config.yaml
num_hidden_layers: 9
hidden_size: 224
n_experts: 128
experts_per_token: 6
d_expert: 48
d_shared_expert: 64
hidden_act: "swiglu"
moe_layers: [2, 3, 4, 5, 6, 7, 8]
router_score: "softmax"
normalize_top_k: true
routed_scale: 1.0
balance_loss: 0.00463
balance_bias: false
shared_expert_gate: true
init_std_router: 0.0276
lr_router: 0.000753
num_attention_heads: 4
num_key_value_heads: 2
head_dim: 64
vocab_size: 20743
norm: "rmsnorm"
norm_place: "pre"
norm_eps: 1e-05
positions: "rope"
rope_theta: 10000.0
rope_fraction: 1.0
qk_norm: false
attn_scale: 0.125
tie_word_embeddings: false
parallel_block: false
init: "uniform"
init_std_qkv: 0.0418
init_std_o: 0.00921
init_std_up: 0.0418
init_std_down: 0.00614
optimizer: "soap_variant"
learning_rate: 0.00313
lr_mult_qkv: 0.5
beta1: 0.95
beta2: 0.95
lr_head: 0.0156
warmup_steps: 200
schedule: "cos"
final_lr_fraction: 0.0
batch_tokens: 65536
max_seq_len: 1024
doc_mask: true
train_tokens: 277200000
max_steps: 4230
dataset: "wikipedia_en"
Below are experts of layer 4 (counted from 0) of a mixture-of-experts language model. Rows are named router (the router's row for the expert), gate (a neuron's input weights, with its number), up (a neuron's input weights, with its number), down (a neuron's output weights, with its number) and show model dimensions 112-223. Each number is 200 + 30 x the weight over its row's rms, rounded and kept within 0 to 999.
After each expert's rows: a language model's description of what the expert responds to; "mostly gets" lists some tokens that are sent to it at least half of the time. This comes from a sample of Wikipedia text that the model never trained on.

# expert 32
router,129,185,209,203,193,224,204,207,190,217,160,181,163,196,200,178,201,193,160,179,250,206,231,215,174,195,265,174,197,197,188,142,210,152,189,208,259,193,170,225,176,223,239,192,204,183,180,175,207,209,232,231,158,191,193,222,136,244,216,181,178,135,266,199,228,169,238,181,236,248,229,184,211,231,181,260,215,194,215,198,154,234,181,225,216,220,238,191,180,229,216,239,238,236,257,202,223,250,211,207,229,229,207,203,170,207,240,250,180,186,230,230
gate3,230,203,253,143,170,192,161,136,210,121,165,213,214,218,138,190,199,241,182,178,231,221,190,184,170,250,203,183,221,175,211,194,208,183,222,162,223,252,138,242,176,245,189,191,163,179,216,191,171,223,167,226,172,196,221,186,212,199,120,223,251,189,200,228,240,214,220,251,189,151,196,194,184,216,186,173,182,230,167,252,195,213,216,157,199,182,207,233,173,190,172,187,164,174,162,169,190,165,182,205,224,169,181,213,187,208,147,207,255,195,186,229
up3,226,212,207,215,223,130,187,232,201,213,235,233,211,160,217,153,202,216,177,271,196,244,170,188,189,172,206,214,204,192,224,220,154,229,161,264,226,209,234,208,224,202,177,227,229,176,229,204,218,176,167,150,123,200,296,178,224,214,169,183,235,195,214,259,213,174,165,216,219,176,219,237,236,182,151,213,208,192,149,218,140,226,160,160,164,167,192,255,213,198,224,161,203,219,226,165,205,207,188,169,188,215,199,182,205,224,192,183,172,159,195,197
down3,195,182,187,167,214,199,182,205,205,216,192,224,156,178,186,156,201,194,155,206,227,170,169,206,142,183,226,213,189,202,199,248,232,195,186,211,188,210,197,174,175,187,156,158,254,169,219,210,170,175,191,243,157,156,288,179,214,208,215,149,211,221,252,186,219,208,236,231,174,153,177,222,177,218,201,184,197,185,182,236,204,220,186,256,191,215,206,161,217,198,245,199,194,140,238,196,240,210,274,161,166,212,222,182,195,189,196,215,195,194,206,186
What it handles: Verbs and adverbs right after a person's name or pronoun in biographies, such as was, became, currently, served, joined.
mostly gets: " became", " until", " then", " still", " However", " be"

# expert 43
router,203,188,249,167,205,199,218,239,219,198,229,157,207,171,203,211,226,218,170,190,164,251,191,170,155,184,187,171,172,225,187,196,213,213,185,202,232,179,199,224,177,207,182,161,156,171,259,178,226,231,179,161,197,163,153,186,205,224,255,270,208,187,210,224,185,176,215,211,207,159,142,205,216,232,205,187,228,225,187,156,178,212,220,256,224,207,204,164,250,142,263,222,239,203,182,204,228,256,154,195,156,191,197,187,220,206,180,249,204,201,177,244
gate0,183,242,188,218,178,210,179,177,193,241,246,180,165,170,255,247,202,162,186,211,217,238,235,194,216,164,192,226,203,230,146,178,239,186,195,152,205,219,233,222,234,207,210,248,189,187,179,208,190,156,216,199,207,201,162,222,227,210,108,232,203,191,173,184,229,180,232,146,208,204,163,237,177,200,150,164,223,242,191,201,231,264,179,238,144,223,228,195,219,265,237,209,177,191,195,191,154,171,229,198,196,246,175,239,211,164,197,180,245,198,209,230
up0,190,237,209,211,205,212,163,217,202,207,156,185,224,203,182,174,246,198,201,163,206,200,215,221,228,205,191,217,166,197,247,186,221,139,248,242,158,190,123,247,219,200,223,218,212,137,182,227,218,219,147,162,250,156,188,167,237,198,165,219,169,182,122,184,172,193,218,192,178,181,174,208,264,185,237,242,231,282,181,257,222,228,207,179,200,203,204,150,185,156,235,204,171,171,211,210,174,173,117,175,212,172,212,184,195,201,193,185,231,227,201,188
down0,188,132,205,173,166,253,213,186,214,251,191,208,194,197,188,194,185,232,206,218,189,204,162,210,229,152,202,209,273,245,214,166,164,185,153,177,227,205,179,247,227,212,194,219,226,205,128,198,179,218,223,188,188,166,188,183,198,235,204,178,181,205,217,181,205,204,185,192,186,173,200,205,167,199,176,197,187,192,174,257,141,241,177,214,217,158,222,213,231,225,191,203,240,217,184,223,163,196,169,183,172,230,186,152,201,218,235,230,133,259,214,241
What it handles: The articles the and a in running prose, plus apostrophes and accented letters inside foreign names, such as N'Gakoutou, Nájera, l'espoir.
mostly gets: "/a", "â", "'A", "/A", "ê", "è"

# expert 19
router,179,224,180,189,258,221,227,204,207,213,174,148,261,230,232,155,236,202,183,199,230,213,246,231,162,191,246,191,172,226,157,202,229,237,175,167,179,196,234,216,206,169,166,172,204,198,201,172,207,230,203,153,225,182,164,182,231,215,234,221,161,254,161,205,244,185,209,211,214,165,213,203,170,166,256,200,186,205,178,231,235,237,233,234,176,216,237,171,200,207,176,203,218,173,185,142,224,162,172,206,179,218,188,128,231,262,179,240,204,155,186,151
gate0,200,163,211,166,214,248,200,216,195,200,181,138,191,210,185,184,197,201,153,159,264,184,214,153,167,144,182,168,230,202,230,190,173,176,209,137,212,161,168,175,180,246,191,155,173,194,181,226,167,230,193,169,226,156,192,173,237,237,211,192,171,209,135,156,189,205,255,194,204,194,197,169,269,214,252,236,171,183,171,191,179,200,204,232,162,121,194,214,195,194,231,201,210,168,236,255,221,196,210,174,214,189,269,172,159,229,228,215,153,182,230,218
up0,189,227,171,297,207,260,232,172,178,181,224,159,226,167,133,174,231,189,215,157,181,196,149,167,205,169,218,200,211,182,146,190,145,183,157,180,162,220,222,245,172,201,147,167,178,230,212,228,207,178,233,224,209,260,228,208,218,263,201,232,197,222,179,206,213,221,210,241,214,206,155,240,218,162,166,169,221,217,219,206,208,188,193,195,245,174,218,223,233,188,109,170,223,215,184,182,207,132,206,198,138,183,197,190,214,248,194,158,192,181,177,138
down0,165,159,204,204,186,190,227,194,223,238,179,185,197,178,199,148,179,217,202,214,164,216,144,178,185,176,182,127,182,216,181,213,208,215,201,188,198,139,213,175,191,218,202,216,163,223,188,197,174,201,200,206,214,180,223,107,164,205,211,227,217,252,200,214,196,130,176,206,139,195,159,199,219,219,252,231,184,194,219,238,225,199,208,196,181,216,180,253,178,224,185,233,205,233,225,265,238,133,230,175,208,190,152,155,178,169,200,197,266,189,232,213
What it handles: Opening parentheses after codes or names, such as JPN (, KO (, plus hyphenated pieces like -E and -s and year starts like 201.
mostly gets: "-s", "(", " (", "-A", "/A", " (\""

# expert 56
router,193,199,215,152,199,231,200,168,202,201,228,247,180,201,213,207,229,205,139,169,167,147,200,127,181,146,232,220,170,192,182,212,230,187,213,249,154,236,154,169,146,206,213,188,247,171,195,227,188,218,230,223,128,224,240,225,211,234,193,215,181,239,163,196,197,230,246,177,177,174,187,175,233,208,239,148,233,188,227,227,217,198,151,200,182,206,212,149,210,139,199,209,222,161,221,182,256,201,183,196,153,129,164,157,188,187,172,209,226,173,233,206
gate0,171,173,217,200,192,158,268,192,152,185,136,241,146,177,138,190,157,193,228,243,190,258,113,209,238,246,192,236,237,194,252,170,193,153,245,185,217,204,233,203,175,203,202,213,181,198,215,190,228,172,200,216,199,187,220,240,175,213,211,203,213,198,180,178,166,166,241,153,188,215,186,176,168,230,203,212,193,130,140,200,210,221,243,152,188,203,200,253,240,226,215,147,215,204,177,233,211,193,199,216,170,234,205,186,212,245,201,204,170,200,191,195
up0,215,152,203,193,173,194,176,206,193,215,209,219,181,206,175,206,232,174,244,225,203,216,169,214,265,237,236,252,189,194,179,217,246,214,226,191,193,159,261,197,223,186,194,150,207,252,199,218,144,205,172,273,269,259,165,228,219,169,224,190,242,217,236,223,154,164,175,184,222,209,261,203,221,220,197,255,196,231,265,136,165,224,239,224,201,207,165,170,227,247,218,227,220,198,188,179,161,241,234,189,215,185,188,215,113,142,212,204,201,199,219,164
down0,197,189,209,196,235,238,217,193,164,181,161,235,214,194,190,229,244,136,214,211,147,202,259,194,232,193,217,207,190,217,207,228,180,199,153,146,194,194,192,230,251,209,170,237,222,229,196,191,178,185,156,177,196,184,186,146,209,204,171,170,255,166,160,164,234,215,188,194,139,178,229,178,203,213,153,252,203,217,162,252,169,171,232,248,228,230,205,187,160,192,172,154,198,210,122,226,194,197,247,201,263,205,176,176,197,212,210,183,164,165,174,203
What it handles: Modals such as can, may, could before be or not, and word pieces opening a sentence or heading, like W-ell, Wh-o, After.
mostly gets: " can", " may", " could", "On", " After", "After"

# expert 33
router,186,185,152,247,155,218,251,177,184,220,231,171,212,233,174,188,212,143,225,187,231,174,260,176,228,208,180,228,248,187,203,145,182,227,214,208,162,194,194,187,232,243,217,183,217,210,190,192,247,243,169,179,167,190,145,232,245,240,176,193,158,193,153,180,233,213,172,206,203,138,175,173,216,219,233,174,232,161,209,239,223,206,222,170,230,207,166,152,155,203,193,206,207,183,176,219,200,156,226,219,173,191,190,128,191,210,235,205,176,160,177,173
gate0,196,206,157,245,185,202,209,203,215,234,188,233,178,184,189,182,244,187,148,193,224,165,258,141,231,176,213,193,195,222,206,141,204,168,203,220,187,198,198,157,156,236,197,196,167,255,137,181,164,210,244,244,180,183,199,234,222,197,200,147,234,153,149,219,145,208,172,209,205,225,141,216,207,179,164,244,244,208,238,177,218,184,201,276,201,205,201,155,188,138,249,208,202,150,176,239,243,181,185,225,255,206,212,252,196,171,237,173,212,191,162,249
up0,216,229,209,209,188,204,194,224,172,211,192,164,132,183,213,239,200,200,193,180,221,207,205,192,233,228,218,193,234,210,188,190,266,188,195,180,208,191,224,166,220,171,249,159,171,141,151,242,252,181,188,209,235,199,236,245,208,198,228,141,185,200,184,205,191,218,303,158,172,181,188,231,257,182,186,206,218,192,183,249,203,170,210,223,114,227,178,131,204,204,251,159,193,211,212,146,222,209,213,181,178,195,206,175,215,218,154,162,223,208,214,210
down0,236,181,250,181,177,199,209,206,215,190,145,199,241,208,267,184,196,274,221,157,182,235,262,251,220,219,118,192,195,255,199,195,240,234,207,210,180,192,219,150,158,261,188,260,151,211,225,168,198,181,222,186,203,215,243,218,227,184,225,155,225,206,187,250,157,235,192,181,215,182,200,204,168,198,166,202,209,246,182,191,176,229,158,222,158,177,152,237,149,216,222,220,223,189,206,251,245,236,147,179,184,160,167,212,209,223,203,235,211,188,204,192
What it handles: Month names in dates, word-initial pieces like rep, ex, de, int that begin longer words, and Markdown table separator rows.
mostly gets: "|---|---|---|---|---|\n", "|---|---|---|---|---|---|\n", "|---|---|---|---|\n", " dec", " int", "|---|---|---|\n"

# expert 36
router,158,221,246,192,210,213,254,205,234,252,266,222,168,245,265,175,217,220,193,168,199,244,230,181,207,200,212,175,209,210,215,198,209,196,236,184,195,205,220,188,226,241,137,188,152,177,183,155,250,198,236,201,223,151,234,227,185,186,213,263,188,224,161,177,199,233,210,235,179,164,157,232,167,172,213,188,182,225,132,168,196,199,226,218,165,172,197,236,179,226,216,247,238,167,206,191,210,186,146,205,216,207,204,185,229,208,184,217,172,189,185,266
gate0,204,233,177,205,262,186,160,216,185,241,224,258,229,171,146,221,187,151,171,229,179,197,238,141,229,218,209,194,186,229,190,202,211,153,215,177,231,182,202,212,200,214,209,211,243,258,216,210,230,137,256,178,199,219,176,164,147,286,247,233,174,195,233,218,206,184,203,197,171,182,198,173,158,213,174,209,195,158,184,276,199,219,211,213,215,212,241,157,230,163,165,218,185,166,183,156,176,218,211,108,158,211,145,178,207,179,158,182,171,252,203,214
up0,196,180,206,199,211,180,161,179,191,207,215,180,187,212,196,219,237,165,215,214,282,224,206,205,228,205,233,178,176,209,203,208,174,237,144,216,151,226,226,200,208,147,185,202,198,214,193,225,245,217,225,184,160,225,209,168,129,192,168,174,164,181,230,179,215,189,142,199,229,211,224,183,174,183,162,194,191,156,238,165,267,252,226,216,236,177,193,236,199,252,227,170,235,233,218,180,184,217,184,238,158,244,167,182,200,225,211,204,184,207,146,257
down0,196,196,212,246,200,169,207,196,269,191,159,182,233,259,223,210,240,214,199,223,304,200,201,202,252,199,197,160,207,157,206,188,253,214,160,176,180,209,218,204,149,176,184,228,190,240,225,194,203,210,151,216,215,194,219,193,172,221,209,184,185,212,191,235,198,209,199,231,273,196,219,252,175,214,249,168,167,181,192,204,170,134,218,183,200,191,234,135,181,126,157,215,203,183,216,214,184,238,165,189,171,223,239,224,218,207,163,214,141,225,241,211
What it handles: The ^{ superscript in km^{2} area lines of place infoboxes, plus determiners and pronouns like the, a, his, her.
mostly gets: "^{", "″W", "″E", " un", " j", " Nick"